Below are experts of layer 10 (counted from 0) of a mixture-of-experts language model. Rows are named router (the router's row for the expert), up (a neuron's input weights, with its number) and show model dimensions 64-127. Each number is 50 + 12 x the weight over its row's rms, rounded and kept within 0 to 99.
Before each expert's rows: "gets" lists some tokens that make up at least twice as much of what it gets as of all text. This comes from a sample of Wikipedia text that the model never trained on. Tokens count by the router's weight.

# expert 15
gets: "\n", "\n\n", " |", ".", ")", " |  |"
router:43 45 24 63 63 70 50 59 55 52 50 57 42 35 55 19 44 41 53 42 39 49 37 18 28 58 62 32 61 47 55 47 55 21 44 54 33 39 63 44 29 56 53 31 54 50 56 57 60 37 42 36 63 59 52 56 59 60 49 43 54 45 34 54
up0:62 61 43 60 66 61 43 66 53 52 59 63 32 27 53 65 57 45 50 40 53 49 71 43 34 64 47 57 54 50 63 57 36 44 63 44 56 48 17 52 55 50 64 73 47 30 47 40 61 29 56 47 52 45 56 63 51 70 50 46 49 50 54 66
up1:40 61 29 54 41 52 60 60 46 60 37 48 74 38 70 41 57 51 58 54 65 29 43 47 46 56 25 51 41 31 42 61 46 30 44 30 59 50 78 40 55 41 51 35 37 47 61 54 47 52 44 50 45 51 57 44 58 51 55 70 54 68 49 45
up2:61 58 52 59 45 41 33 53 73 61 58 37 56 54 61 75 65 54 40 65 63 61 64 47 48 57 60 66 33 31 39 55 65 42 33 60 51 43 30 35 42 81 55 35 65 63 17 71 54 49 47 53 63 47 58 29 60 35 51 54 70 40 36 47
up3:47 45 24 59 36 69 47 41 57 52 59 48 69 58 25 49 42 39 41 46 49 47 43 53 51 37 65 55 63 36 59 56 47 48 61 53 66 56 54 27 55 31 52 54 27 56 85 39 66 62 48 22 53 36 49 57 44 45 26 49 34 48 62 32
up4:44 52 60 43 72 49 60 53 59 61 54 52 42 39 48 41 59 38 48 49 44 51 62 62 58 34 51 54 42 35 33 55 58 67 56 61 66 39 49 35 50 64 43 25 77 54 54 22 51 40 46 46 37 44 46 53 52 54 50 36 49 64 51 54
up5:36 27 49 50 53 64 47 58 64 53 53 60 63 62 47 51 39 50 43 26 28 39 35 28 24 50 52 67 45 47 54 82 62 59 37 53 47 32 49 63 63 48 60 50 45 69 43 43 39 36 57 45 59 42 79 51 51 32 65 48 22 48 53 44
up6:33 46 60 48 57 41 68 72 62 32 58 44 60 74 64 33 55 48 38 50 49 50 35 44 61 47 68 61 65 58 44 40 55 58 50 55 36 39 40 44 42 52 49 43 52 40 45 63 66 53 34 46 52 41 64 40 46 64 51 48 34 36 64 34
up7:53 29 32 51 52 59 26 26 56 45 77 54 70 52 32 35 72 37 54 55 49 35 47 46 22 75 69 54 62 60 39 57 49 72 49 49 59 26 34 45 53 36 53 57 55 72 46 57 32 44 58 60 62 36 61 71 40 46 44 64 30 33 48 53
up8:54 57 62 49 54 57 40 53 56 64 34 35 60 61 36 36 56 49 50 33 40 45 45 41 35 50 49 46 79 60 64 70 57 42 66 48 60 44 59 48 30 49 49 47 71 42 47 59 46 67 63 53 56 43 46 50 58 48 41 45 54 38 80 73
up9:43 59 33 41 24 34 48 39 40 62 59 54 59 58 45 46 37 32 29 53 81 62 51 55 34 69 29 48 34 29 57 49 56 34 51 56 57 60 41 52 59 60 64 38 54 69 64 69 38 71 49 62 56 48 42 52 40 37 48 24 64 48 65 49
up10:56 64 53 52 32 60 69 50 48 55 58 40 53 60 46 59 67 19 48 38 66 49 41 28 55 29 50 43 64 43 42 67 48 67 55 57 40 34 63 68 39 55 61 49 59 51 69 43 58 64 43 36 48 54 52 62 33 23 55 51 67 46 42 45
up11:60 48 36 57 54 54 69 58 60 42 57 51 54 29 54 41 54 45 27 63 47 55 44 43 49 70 65 60 54 63 39 57 47 63 51 53 58 56 39 59 26 62 54 40 43 58 61 44 43 50 51 39 60 35 53 42 45 68 55 51 46 70 66 50
up12:45 50 46 60 31 85 60 53 55 53 41 43 73 33 38 36 62 32 33 52 51 53 48 48 43 49 40 53 49 58 67 73 53 42 50 48 54 68 61 52 47 42 51 41 65 37 61 40 44 60 31 49 39 63 55 44 45 45 44 59 49 38 62 38
up13:46 40 60 61 34 43 69 50 45 52 52 65 35 28 43 45 57 53 36 67 50 50 61 28 51 47 65 60 38 43 62 56 57 41 75 58 55 57 42 63 26 59 43 46 62 51 51 54 55 42 45 19 64 64 57 30 53 36 60 56 26 70 42 51
up14:46 43 54 57 42 46 35 41 53 46 38 58 60 37 45 39 74 35 53 49 50 43 38 45 46 37 63 38 54 56 50 46 45 60 24 39 50 58 58 45 40 40 44 55 29 31 60 34 48 71 43 57 49 47 34 45 61 40 54 74 57 42 50 56
up15:60 45 54 60 65 44 42 33 51 50 46 74 60 32 53 58 56 53 42 55 45 44 59 47 48 54 59 29 57 18 42 68 42 55 78 42 51 36 47 26 59 55 48 39 43 60 44 54 47 55 55 57 17 61 72 57 51 63 39 46 43 62 39 49
up16:66 52 52 45 45 67 45 59 49 66 53 28 47 36 52 60 30 48 37 54 68 30 64 29 62 59 41 55 55 52 80 41 48 46 36 27 33 45 75 45 63 63 64 65 46 57 41 31 48 32 45 53 54 58 64 41 42 29 35 63 61 57 49 61
up17:48 43 54 68 44 45 30 64 27 47 60 45 53 52 53 28 30 54 42 55 46 35 56 59 35 70 40 51 67 25 25 36 57 39 76 61 42 47 37 31 43 67 58 76 51 63 57 50 59 61 43 46 32 49 39 75 70 56 68 43 30 60 17 47
up18:65 52 52 45 55 57 32 63 52 40 49 56 42 36 28 43 66 41 53 54 56 55 31 60 45 40 62 46 68 60 34 57 35 56 55 53 56 47 30 75 31 40 61 40 56 42 51 64 35 41 40 51 23 57 59 60 63 53 78 47 58 49 33 51
up19:71 49 47 41 45 23 47 52 38 22 49 32 36 62 49 35 53 47 48 52 47 50 57 52 56 58 54 31 43 47 46 62 28 49 53 63 57 48 57 65 58 78 46 55 42 32 52 48 50 57 41 72 67 66 53 43 58 47 52 59 45 43 50 46
up20:37 54 61 61 62 43 34 52 52 58 64 38 75 50 41 46 47 37 65 49 43 59 67 37 50 34 58 46 27 59 38 53 64 43 46 43 49 61 59 40 36 39 45 61 56 41 42 43 54 47 52 38 46 49 46 39 53 33 27 44 51 62 31 71
up21:66 49 45 54 34 42 30 56 46 49 67 49 65 39 49 42 58 40 58 42 64 46 46 64 61 62 63 37 62 62 52 37 35 30 60 44 50 36 50 44 56 54 51 61 57 29 51 41 51 30 42 36 43 50 59 47 63 62 60 61 48 28 36 47
up22:52 52 37 49 38 60 31 55 54 38 47 46 48 57 48 51 70 35 23 68 56 39 53 16 37 48 60 40 45 51 40 43 65 44 52 35 53 62 57 42 54 55 66 42 61 34 27 31 65 62 48 81 37 40 34 47 45 41 48 60 48 40 83 46
up23:46 55 38 52 49 46 58 57 64 24 59 39 54 60 75 43 40 39 39 77 52 54 52 51 52 54 53 50 51 55 53 58 52 54 41 27 59 28 55 41 67 46 32 36 70 48 52 64 43 57 48 25 52 49 54 55 53 30 44 72 45 32 57 44
up24:52 49 45 57 51 51 60 58 41 36 66 45 45 36 70 51 68 50 56 46 53 58 32 45 36 46 53 49 38 64 47 43 44 21 46 72 23 46 53 56 75 50 45 44 53 64 90 35 37 54 55 40 56 43 56 58 47 57 47 35 48 46 72 58
up25:52 38 42 64 48 62 46 55 33 40 50 69 38 50 65 45 26 42 49 69 57 49 38 37 63 42 42 31 53 49 47 52 47 37 43 51 46 62 38 52 41 45 50 39 32 67 53 65 45 27 50 35 36 90 47 44 32 30 48 46 54 64 41 55
up26:65 33 44 54 46 58 75 35 36 59 59 47 59 50 29 56 67 31 36 31 43 48 58 48 48 57 52 51 43 40 32 53 63 50 55 55 43 44 57 62 74 60 58 41 46 55 53 46 54 62 56 53 46 59 49 49 47 66 72 64 35 40 50 41
up27:43 47 38 54 53 57 55 48 55 63 70 41 64 70 35 60 40 44 58 66 59 56 51 56 63 65 51 68 55 47 62 52 52 45 54 42 52 35 57 39 51 54 38 38 36 55 63 50 57 39 47 70 61 32 54 55 47 29 78 51 37 40 52 41
up28:53 68 65 21 59 64 31 40 48 44 50 58 46 30 66 33 56 47 50 57 49 40 52 52 38 47 27 42 68 56 50 52 66 53 61 49 62 36 51 50 58 63 39 51 63 49 59 46 47 74 50 63 52 39 42 50 64 54 32 50 41 49 17 63
up29:61 65 17 43 57 54 39 46 56 32 36 58 52 27 57 54 71 58 62 63 44 53 45 48 40 51 42 49 47 28 52 57 36 48 56 46 41 41 45 39 43 52 51 22 41 78 58 53 43 51 60 59 45 47 27 58 44 58 33 68 57 39 52 49
up30:47 49 45 46 55 30 29 49 62 50 54 41 47 39 45 42 41 53 41 43 63 51 55 52 55 36 42 45 77 51 47 56 50 32 37 53 36 23 47 45 37 36 37 55 41 50 64 38 56 39 52 87 39 60 50 68 44 44 61 60 47 42 34 37
up31:54 45 61 51 52 58 48 47 39 63 43 54 60 36 37 38 22 53 36 45 42 56 49 35 45 57 67 48 44 58 47 61 62 69 44 45 53 40 46 52 51 57 53 46 73 72 81 54 35 44 40 52 60 47 53 48 62 44 71 35 55 54 55 52
up32:43 57 61 59 67 46 26 68 46 54 50 55 32 26 41 51 43 50 49 72 36 50 32 25 53 39 42 56 32 42 31 52 38 54 44 37 66 71 56 43 45 40 59 67 59 58 38 70 50 65 60 60 29 38 44 42 62 54 41 53 56 58 32 59
up33:50 35 62 33 49 52 66 52 35 63 55 50 71 74 71 67 56 53 53 59 47 52 52 32 33 54 59 47 44 48 57 55 46 57 40 37 44 46 57 49 44 42 62 43 34 44 60 46 31 67 62 59 50 57 50 45 45 29 33 65 43 38 50 33
up34:69 81 31 49 37 54 41 51 53 18 53 53 44 57 56 45 48 62 27 44 44 31 27 53 31 61 61 62 65 45 43 39 46 51 56 50 60 43 65 50 30 58 47 79 54 28 67 39 47 49 46 67 42 56 57 37 48 48 42 60 33 73 64 62
up35:39 59 41 55 48 65 38 51 33 67 55 25 42 59 47 68 53 32 35 63 60 65 60 45 57 41 57 60 49 53 30 50 36 73 21 47 42 50 56 37 40 45 40 68 65 64 53 60 64 55 58 45 43 69 66 58 57 48 42 40 57 47 59 69
up36:50 44 44 54 36 42 42 64 59 45 67 36 71 61 54 59 48 53 55 70 54 42 57 43 40 35 40 58 56 66 62 46 56 48 40 49 22 45 64 58 61 47 65 44 45 58 20 51 51 42 37 55 56 54 52 48 61 45 43 72 52 43 64 34
up37:60 45 34 63 51 31 50 48 62 36 61 66 61 47 61 42 31 28 41 76 51 60 38 48 28 43 60 75 76 62 35 45 56 27 52 62 46 58 54 25 56 62 32 66 43 44 42 44 58 54 60 47 53 37 56 57 59 31 45 54 38 66 67 69
up38:63 48 60 43 36 59 46 63 60 63 60 48 68 63 60 48 54 64 41 53 53 52 58 32 20 42 48 56 32 42 50 35 65 47 46 39 77 50 74 57 45 63 37 55 58 27 44 44 67 36 58 56 29 40 61 33 43 44 57 59 46 43 54 56
up39:54 61 27 33 77 74 54 57 57 50 40 70 54 26 54 68 43 44 39 66 22 47 48 65 48 55 56 30 58 50 47 57 53 56 56 52 67 46 52 41 52 64 62 48 47 49 45 16 49 38 56 33 41 34 38 28 37 57 42 51 47 53 42 69
up40:53 60 32 44 41 44 58 28 35 46 31 59 60 13 53 42 41 63 28 38 60 69 41 58 18 43 54 42 53 41 46 32 49 50 42 46 51 45 36 55 43 43 41 56 47 61 54 46 49 47 51 37 41 44 67 58 52 58 54 40 62 41 54 44
up41:42 46 56 68 57 63 52 48 63 55 44 42 37 58 66 60 57 53 42 62 63 49 46 36 38 45 51 72 49 39 42 67 55 44 88 72 49 54 50 56 47 62 53 64 74 61 58 18 76 43 41 39 47 51 48 39 52 46 65 52 46 49 55 45
up42:49 65 51 39 55 71 54 37 61 49 53 60 28 67 69 35 46 39 50 71 68 53 45 56 30 49 47 49 43 40 44 44 67 57 32 55 76 52 61 75 78 43 42 40 63 46 58 44 39 49 59 71 47 56 44 58 67 80 51 59 56 50 30 43
up43:57 59 48 49 65 41 57 42 37 45 63 60 74 63 53 53 56 55 60 58 46 31 62 51 33 29 43 47 43 25 59 49 66 22 48 36 66 55 57 53 55 49 51 56 37 42 64 66 44 52 32 43 42 38 33 52 57 51 59 32 46 33 30 50
up44:37 75 45 52 41 56 58 41 51 48 47 58 49 56 23 36 74 38 48 67 51 69 40 46 27 21 58 56 31 47 72 53 35 37 46 29 53 34 36 28 51 66 54 52 33 45 72 53 52 58 40 62 55 46 30 45 63 41 63 50 59 57 49 56
up45:49 61 56 54 29 45 51 52 48 39 53 50 65 52 57 34 65 42 47 39 49 26 48 27 36 39 34 39 55 52 46 44 56 34 61 51 41 29 30 66 48 51 53 33 57 31 52 64 55 47 37 46 51 54 43 56 41 84 61 49 56 36 53 45
up46:54 50 34 40 46 48 49 48 45 57 53 56 55 48 28 46 41 53 42 36 49 36 54 56 49 50 64 47 49 59 59 45 63 32 48 56 35 56 61 41 46 41 49 32 37 48 65 49 58 48 68 64 42 28 46 63 57 61 68 78 45 58 32 73
up47:26 71 59 34 62 53 41 54 43 56 37 33 59 49 44 55 50 50 64 69 54 54 51 44 34 45 41 40 56 43 44 52 48 65 53 47 69 29 64 64 42 50 69 42 48 41 61 53 36 36 42 40 54 74 71 42 43 59 50 56 42 42 44 31
up48:45 57 29 46 37 46 48 54 58 60 45 47 54 51 71 66 26 50 49 55 39 46 53 32 62 44 50 47 37 42 45 26 60 55 42 52 63 46 41 45 45 54 55 31 38 54 34 67 42 57 36 57 60 66 45 50 59 52 47 58 63 60 46 44
up49:33 72 49 18 32 46 56 47 58 24 40 32 51 38 50 31 45 40 41 53 30 47 61 41 31 39 49 42 39 53 66 47 45 55 62 49 34 50 53 61 45 49 48 59 55 39 57 47 13 35 36 50 44 61 42 54 50 46 71 26 45 50 46 72
up50:55 58 42 68 54 22 63 56 41 52 42 34 56 68 59 67 63 51 38 63 49 63 54 37 37 55 66 52 55 47 19 59 61 37 70 56 50 43 65 52 69 36 50 51 43 50 42 40 53 60 76 45 60 56 29 49 46 44 59 71 51 50 44 32
up51:57 38 72 35 22 51 35 43 42 42 61 50 47 39 59 54 32 26 56 53 43 45 57 35 49 38 57 57 43 73 32 45 50 34 73 52 51 30 33 34 26 55 45 53 55 38 50 41 56 58 61 55 76 55 47 51 43 59 67 46 42 48 63 52
up52:54 56 39 26 47 63 52 46 40 53 25 48 50 66 43 43 50 27 42 53 54 40 63 45 48 49 54 64 48 47 38 62 55 27 46 63 42 44 51 41 46 63 59 33 42 47 53 69 36 38 86 30 50 44 56 60 53 64 63 30 44 47 57 65
up53:43 39 23 49 59 43 48 46 63 51 46 25 46 66 33 60 40 36 38 42 60 49 71 52 43 57 49 33 56 47 65 56 56 48 35 45 68 52 57 35 42 34 31 46 49 34 41 42 38 34 71 25 40 42 58 54 64 38 43 43 44 27 43 58
up54:52 38 47 37 55 58 45 35 51 46 43 43 15 48 78 36 43 69 32 42 48 55 41 45 45 42 52 65 68 37 49 40 64 57 57 37 61 63 40 28 50 40 43 43 42 43 32 51 52 40 29 43 24 75 44 40 54 50 38 40 50 50 68 63
up55:47 69 42 38 65 40 50 66 66 53 34 59 60 51 46 23 53 33 47 37 56 56 45 48 29 61 56 68 23 43 44 62 53 51 44 59 50 55 59 57 56 47 25 55 58 48 67 60 47 63 64 49 51 48 35 42 82 37 65 47 24 74 33 47
up56:57 43 43 30 57 46 68 65 67 57 23 34 46 49 49 51 36 40 54 50 50 46 52 34 39 47 68 63 42 61 64 30 59 46 73 40 28 44 64 56 70 40 46 67 53 37 43 53 24 47 50 68 59 67 60 54 47 60 38 68 51 62 49 59
up57:35 70 53 65 27 45 68 36 28 29 50 31 46 54 38 50 53 28 50 57 43 34 56 49 42 52 55 39 46 36 73 63 46 54 44 59 36 30 40 66 61 55 53 61 71 32 36 43 54 35 52 29 46 42 54 43 49 42 48 50 26 46 28 31
up58:28 30 58 44 53 78 47 69 48 32 57 59 58 50 32 68 39 50 50 52 45 58 62 50 59 60 72 48 74 63 57 40 44 39 70 54 77 42 52 41 44 38 39 45 47 57 70 69 58 43 46 50 66 45 53 41 52 56 47 36 57 63 34 56
up59:57 38 25 58 27 76 66 59 56 47 31 48 50 39 50 36 42 53 27 60 48 62 31 49 46 44 62 49 46 69 48 44 70 23 65 44 53 25 43 49 26 24 57 47 47 57 49 42 07 41 31 38 65 40 45 59 32 30 52 65 58 50 43 36
up60:39 43 37 55 38 48 42 57 64 64 47 55 40 62 35 39 40 40 41 45 57 76 26 60 43 55 56 57 58 64 49 51 65 46 35 46 40 40 43 54 35 39 49 43 47 62 51 28 47 47 60 50 13 33 44 37 36 74 48 76 51 52 38 57
up61:81 53 56 33 56 44 46 69 57 39 65 59 67 56 50 41 45 34 45 54 75 39 54 73 33 33 73 39 57 58 44 37 33 43 67 54 50 46 51 35 30 72 38 66 37 43 44 60 65 43 47 43 50 65 49 61 48 45 58 76 32 65 58 39
up62:64 42 42 39 20 55 52 51 55 49 80 32 33 39 50 40 54 63 20 33 33 48 75 67 50 50 46 42 48 40 60 48 70 47 58 77 49 51 54 39 41 41 62 40 24 52 39 52 66 31 30 54 32 81 57 57 45 45 58 38 71 38 47 68
up63:56 45 27 53 51 28 29 74 63 63 42 37 51 23 60 36 45 35 40 38 58 55 63 12 54 51 52 71 54 55 55 33 56 32 37 60 56 30 59 39 49 39 41 75 38 37 45 54 46 37 63 49 48 45 37 50 46 66 53 47 51 78 45 68
up64:68 61 47 67 39 37 53 54 41 50 55 61 49 35 79 55 49 60 65 42 64 50 57 49 37 57 44 38 54 37 51 68 65 48 37 45 44 71 50 48 59 70 64 35 45 49 48 49 44 58 52 40 54 62 47 44 66 52 67 39 47 77 67 52
up65:43 53 50 51 50 65 49 47 50 59 55 51 55 60 48 50 20 51 48 41 78 35 29 51 72 59 32 45 74 28 72 49 49 60 45 53 57 56 57 55 64 58 43 53 50 52 31 42 48 55 43 45 32 46 56 73 46 51 38 29 64 39 61 63
up66:40 46 49 40 52 75 42 51 48 40 46 49 45 51 45 54 50 66 48 58 45 59 54 53 37 59 40 42 56 37 45 40 55 58 56 35 57 37 39 44 46 50 43 51 52 57 54 38 59 44 49 27 70 41 45 58 68 41 64 44 58 76 37 72
up67:46 44 48 38 36 58 66 43 43 35 50 50 49 31 41 37 46 55 24 31 53 41 58 62 32 56 50 56 72 51 51 38 29 43 32 49 45 40 50 39 56 60 39 56 39 41 48 60 33 47 11 56 54 31 52 35 37 56 39 59 32 55 61 59
up68:43 58 52 50 33 28 32 47 65 46 39 58 63 31 43 44 24 44 46 43 34 59 52 62 42 16 47 38 59 55 36 53 58 51 66 50 45 74 41 43 59 57 42 44 65 54 74 44 53 76 26 43 42 43 72 66 42 40 56 64 64 65 35 77
up69:37 64 43 62 61 55 53 55 49 49 58 43 46 49 67 43 84 31 35 45 45 55 52 47 57 59 41 42 56 46 58 58 50 35 60 42 52 73 60 76 65 61 40 48 49 17 46 45 51 64 50 40 36 55 57 44 57 48 67 60 49 51 39 40
up70:59 72 35 42 52 64 36 52 33 55 44 29 63 69 42 67 46 47 75 53 61 59 47 46 54 56 53 32 53 44 58 31 50 51 47 55 50 48 62 38 42 42 53 41 45 67 39 46 41 71 59 36 43 35 23 54 47 48 52 50 49 53 49 53
up71:30 36 59 54 40 50 55 46 58 60 61 57 73 59 47 42 31 56 53 67 52 73 47 68 44 68 57 56 37 52 41 35 69 49 43 41 52 19 46 49 40 36 55 57 63 59 53 47 51 38 41 59 54 49 69 34 59 39 55 58 55 55 66 48
up72:43 54 64 52 40 65 35 57 49 62 38 42 49 58 59 53 73 37 69 49 39 53 42 39 40 67 30 45 42 89 55 57 60 51 28 46 52 45 46 54 46 56 57 52 51 77 53 53 44 42 72 34 61 50 46 40 57 45 44 49 51 53 45 50
up73:35 50 60 28 55 44 48 52 42 43 50 42 64 45 39 45 36 27 43 61 36 58 67 61 30 43 56 49 37 66 42 34 55 54 59 65 36 49 40 45 56 53 38 44 65 58 69 36 52 58 46 30 68 24 54 57 60 54 46 49 45 65 23 61
up74:51 25 44 47 49 49 57 35 44 53 59 55 34 61 46 48 51 53 61 58 65 68 18 44 29 28 87 64 40 39 51 58 44 65 51 20 54 22 53 59 37 42 38 51 36 55 51 40 49 23 42 63 50 62 59 63 48 42 45 59 30 35 62 48
up75:62 56 40 70 37 49 36 65 30 46 35 45 53 32 38 49 53 39 46 77 54 40 59 49 38 47 58 29 81 40 69 50 24 60 67 78 55 50 63 44 26 58 48 53 45 46 68 57 50 43 46 45 54 51 35 55 70 73 45 39 34 33 61 48
up76:51 63 28 53 54 56 61 53 65 40 41 48 48 20 54 63 64 37 52 54 39 50 56 34 46 67 40 60 40 59 68 60 56 43 57 48 40 59 48 40 51 59 61 45 46 55 53 39 33 74 52 57 46 49 53 63 51 43 65 40 37 41 53 63
up77:47 51 55 19 39 56 46 51 44 53 44 44 52 30 41 41 28 52 40 52 46 63 36 31 48 54 48 39 56 48 50 64 58 52 61 26 46 53 60 46 64 54 48 38 75 56 51 57 27 55 49 83 55 58 56 56 43 45 39 45 70 27 57 40
up78:42 33 67 68 59 35 40 52 45 60 38 49 45 40 59 31 48 36 59 63 59 48 57 47 54 54 32 26 55 65 52 52 65 56 44 37 45 53 63 36 82 41 48 41 45 55 62 47 52 67 32 42 36 76 56 70 43 61 63 55 45 57 34 67
up79:58 47 62 41 56 55 49 56 47 51 43 44 38 64 52 51 46 66 57 51 65 54 62 65 47 54 48 50 55 40 50 51 39 37 49 29 19 60 40 49 46 59 45 56 55 64 60 48 46 65 35 48 65 78 48 45 66 46 38 49 51 50 41 57
up80:34 45 46 35 52 60 49 64 35 35 66 52 47 51 33 27 53 50 64 42 60 52 52 41 32 59 76 48 43 43 54 52 71 34 45 34 57 35 52 56 38 43 58 55 39 33 49 58 60 61 16 32 37 37 58 30 37 67 35 67 52 46 62 66
up81:47 63 66 48 63 42 39 47 49 69 46 29 35 60 40 63 48 66 39 39 51 49 64 63 51 61 28 47 63 65 47 44 62 58 63 41 78 46 52 64 45 66 45 21 45 39 51 57 39 47 36 59 47 70 37 57 52 56 60 58 44 50 46 37
up82:57 41 47 47 54 55 43 23 30 49 57 63 52 56 53 62 42 53 54 47 46 28 43 52 45 43 49 44 54 42 52 20 48 42 53 65 25 46 57 45 35 68 67 50 37 66 54 28 52 33 58 54 41 51 39 31 47 52 42 22 45 59 60 49
up83:66 75 42 47 50 47 41 67 61 40 72 73 56 58 51 78 32 40 47 43 36 37 47 39 60 34 57 38 63 41 53 62 48 34 23 63 65 41 40 54 58 55 52 50 54 46 68 47 62 53 46 67 46 49 47 54 47 31 33 54 70 72 65 58
up84:38 55 59 30 44 49 54 59 63 35 52 48 45 52 46 55 29 29 28 48 71 42 50 35 53 39 66 38 71 48 62 49 72 40 53 62 46 48 36 46 28 68 62 47 65 31 59 41 39 32 68 36 54 51 64 49 78 60 49 43 68 51 60 70
up85:58 30 49 70 38 61 54 40 45 63 44 47 70 65 36 42 35 62 42 65 60 46 58 34 60 53 50 43 44 62 63 45 51 38 26 46 31 50 49 60 53 36 49 41 58 42 61 68 64 51 44 49 52 44 36 49 44 53 47 58 44 39 33 35
up86:44 41 40 35 32 79 47 65 45 49 68 67 43 46 45 41 58 47 42 57 45 57 34 44 36 58 42 55 51 65 03 39 34 46 36 52 43 50 52 40 44 58 55 48 82 42 44 47 39 38 59 48 35 40 60 41 71 48 43 55 48 20 46 45
up87:41 42 50 36 57 40 50 39 37 40 60 46 64 40 51 34 73 27 66 14 53 48 60 55 38 43 49 38 46 43 57 51 43 55 56 49 43 51 55 48 46 34 41 40 47 51 45 73 47 66 62 47 40 54 42 30 58 61 59 58 53 58 43 49
up88:34 54 66 55 59 53 46 56 70 56 43 55 66 50 55 39 39 46 57 49 59 38 50 54 42 62 55 59 65 54 30 64 37 64 41 41 51 63 45 62 50 53 37 38 34 57 55 34 57 48 62 53 87 50 47 39 65 59 34 40 43 32 47 46
up89:40 21 16 62 35 48 57 56 51 54 56 46 57 53 57 53 41 58 46 74 25 82 47 39 37 36 39 61 69 32 30 28 28 33 55 48 54 49 46 54 26 61 47 61 46 53 52 47 56 49 49 39 50 46 53 62 46 35 34 44 45 35 31 41
up90:66 53 40 64 61 74 65 47 33 43 58 38 70 49 49 39 47 50 54 47 43 44 62 11 37 47 42 45 63 34 35 37 44 72 38 47 40 38 52 55 40 45 54 64 49 54 45 41 55 49 68 49 54 36 46 53 48 61 55 50 47 36 60 60
up91:49 56 47 69 42 59 75 46 74 61 46 70 47 40 54 25 37 48 67 33 42 67 39 38 62 43 60 59 34 65 71 38 50 71 67 50 67 42 42 27 69 56 58 47 46 49 53 47 33 48 54 51 52 55 49 65 53 47 59 44 48 41 58 70
up92:41 37 31 69 46 44 51 35 46 55 46 56 50 35 61 23 21 46 56 62 36 27 59 70 50 39 44 12 42 32 45 44 56 74 60 52 59 63 60 52 59 43 49 51 56 38 62 44 55 53 37 41 52 36 50 60 61 67 42 50 64 36 33 41
up93:43 39 45 43 64 43 38 51 34 53 48 37 48 30 55 55 32 64 61 57 57 56 69 34 55 49 43 42 57 46 54 74 42 22 56 83 49 63 61 35 51 60 43 41 54 53 54 41 52 50 44 38 24 31 54 49 61 54 33 46 52 62 50 50
up94:70 57 59 36 35 50 28 50 57 62 51 65 49 44 40 50 36 52 65 21 56 59 38 35 44 51 59 54 51 56 38 61 49 50 33 79 38 64 32 57 66 25 59 54 72 40 63 38 66 45 25 40 51 63 33 66 44 67 50 55 55 50 47 48
up95:34 41 62 58 48 56 49 77 58 67 63 56 31 55 45 36 34 63 43 65 39 47 57 33 38 63 65 58 60 60 38 65 49 55 39 17 39 37 42 39 49 43 57 48 46 32 49 66 46 52 34 63 64 41 50 51 46 54 39 53 28 66 35 21
up96:41 63 64 52 45 50 28 41 45 39 68 55 56 32 52 59 19 40 45 58 65 38 68 55 32 54 51 56 38 39 59 26 43 41 45 54 45 48 68 36 41 28 59 50 40 55 58 49 41 61 47 41 64 50 49 32 57 74 30 24 41 30 51 42
up97:62 44 44 45 53 55 54 60 74 57 52 48 49 45 55 39 40 31 50 58 50 37 61 37 51 57 31 54 52 57 20 70 40 32 62 50 51 74 29 43 74 46 38 58 43 58 43 52 57 42 60 51 62 51 32 57 32 36 58 58 58 48 47 72
up98:47 49 31 51 55 39 58 47 38 35 31 49 34 57 54 41 52 52 36 57 54 65 65 49 53 53 50 62 49 59 47 51 70 51 46 54 36 42 62 30 30 48 55 49 58 28 40 52 44 33 46 51 60 54 55 51 29 59 27 63 32 48 55 64
up99:69 42 47 43 59 57 68 58 63 57 37 42 56 58 86 38 34 28 67 53 49 38 61 43 50 48 58 44 27 63 51 85 53 67 54 62 45 52 64 54 44 32 47 42 57 48 38 61 38 27 38 30 54 61 28 44 41 33 77 60 56 45 35 58
up100:63 79 41 34 54 48 74 57 59 28 46 66 58 46 54 60 32 82 33 49 42 68 31 34 20 53 51 78 67 57 37 46 51 57 50 45 39 40 51 41 32 61 62 48 65 53 56 43 55 63 44 53 65 61 35 48 42 38 45 42 44 60 44 48
up101:53 53 46 21 44 46 51 61 76 39 53 60 45 71 45 62 39 41 42 72 49 54 35 18 36 58 46 57 52 54 41 56 50 49 51 48 42 49 60 71 58 61 55 22 63 56 45 47 65 47 48 38 42 46 81 61 59 59 36 64 71 33 63 53
up102:37 74 44 43 45 53 23 59 44 58 41 37 46 60 51 55 53 35 32 43 51 68 52 44 48 44 58 40 42 33 39 41 39 50 36 59 29 48 71 63 76 42 42 64 39 32 60 53 40 40 52 51 41 37 67 56 40 44 31 83 54 31 31 48
up103:56 51 53 37 65 36 56 52 34 46 46 43 50 38 58 38 28 52 37 18 37 50 45 53 37 57 46 43 46 54 49 47 39 59 44 51 36 50 52 68 51 64 51 61 46 32 63 62 46 41 44 45 66 68 32 42 31 58 90 29 29 47 59 54
up104:59 59 34 27 59 34 53 37 62 51 31 65 66 17 61 49 55 72 60 37 68 51 54 64 24 61 46 37 39 21 48 41 36 40 54 57 55 47 52 36 62 45 33 35 67 48 57 55 46 44 35 51 57 43 56 69 50 50 12 54 43 57 48 46
up105:24 54 67 52 33 38 56 74 43 38 40 58 71 39 69 34 55 43 70 39 30 61 53 54 29 51 51 55 43 36 41 44 47 55 48 32 73 63 31 35 70 55 43 36 44 60 45 57 48 61 50 59 84 54 65 43 51 43 51 51 66 43 54 54
up106:30 57 68 59 42 49 60 41 42 70 33 42 54 51 60 54 73 30 43 48 57 53 56 54 53 47 21 35 58 61 64 76 38 51 50 40 46 47 77 35 79 47 67 31 39 51 59 49 36 68 47 39 34 62 38 55 59 54 44 50 40 46 38 46
up107:59 51 42 65 62 88 42 53 42 34 51 70 53 56 42 52 63 45 28 40 30 70 47 34 62 46 55 40 48 45 64 40 31 36 41 40 41 41 55 50 68 47 39 61 55 41 42 40 46 55 41 37 68 61 54 43 49 51 52 66 26 46 66 55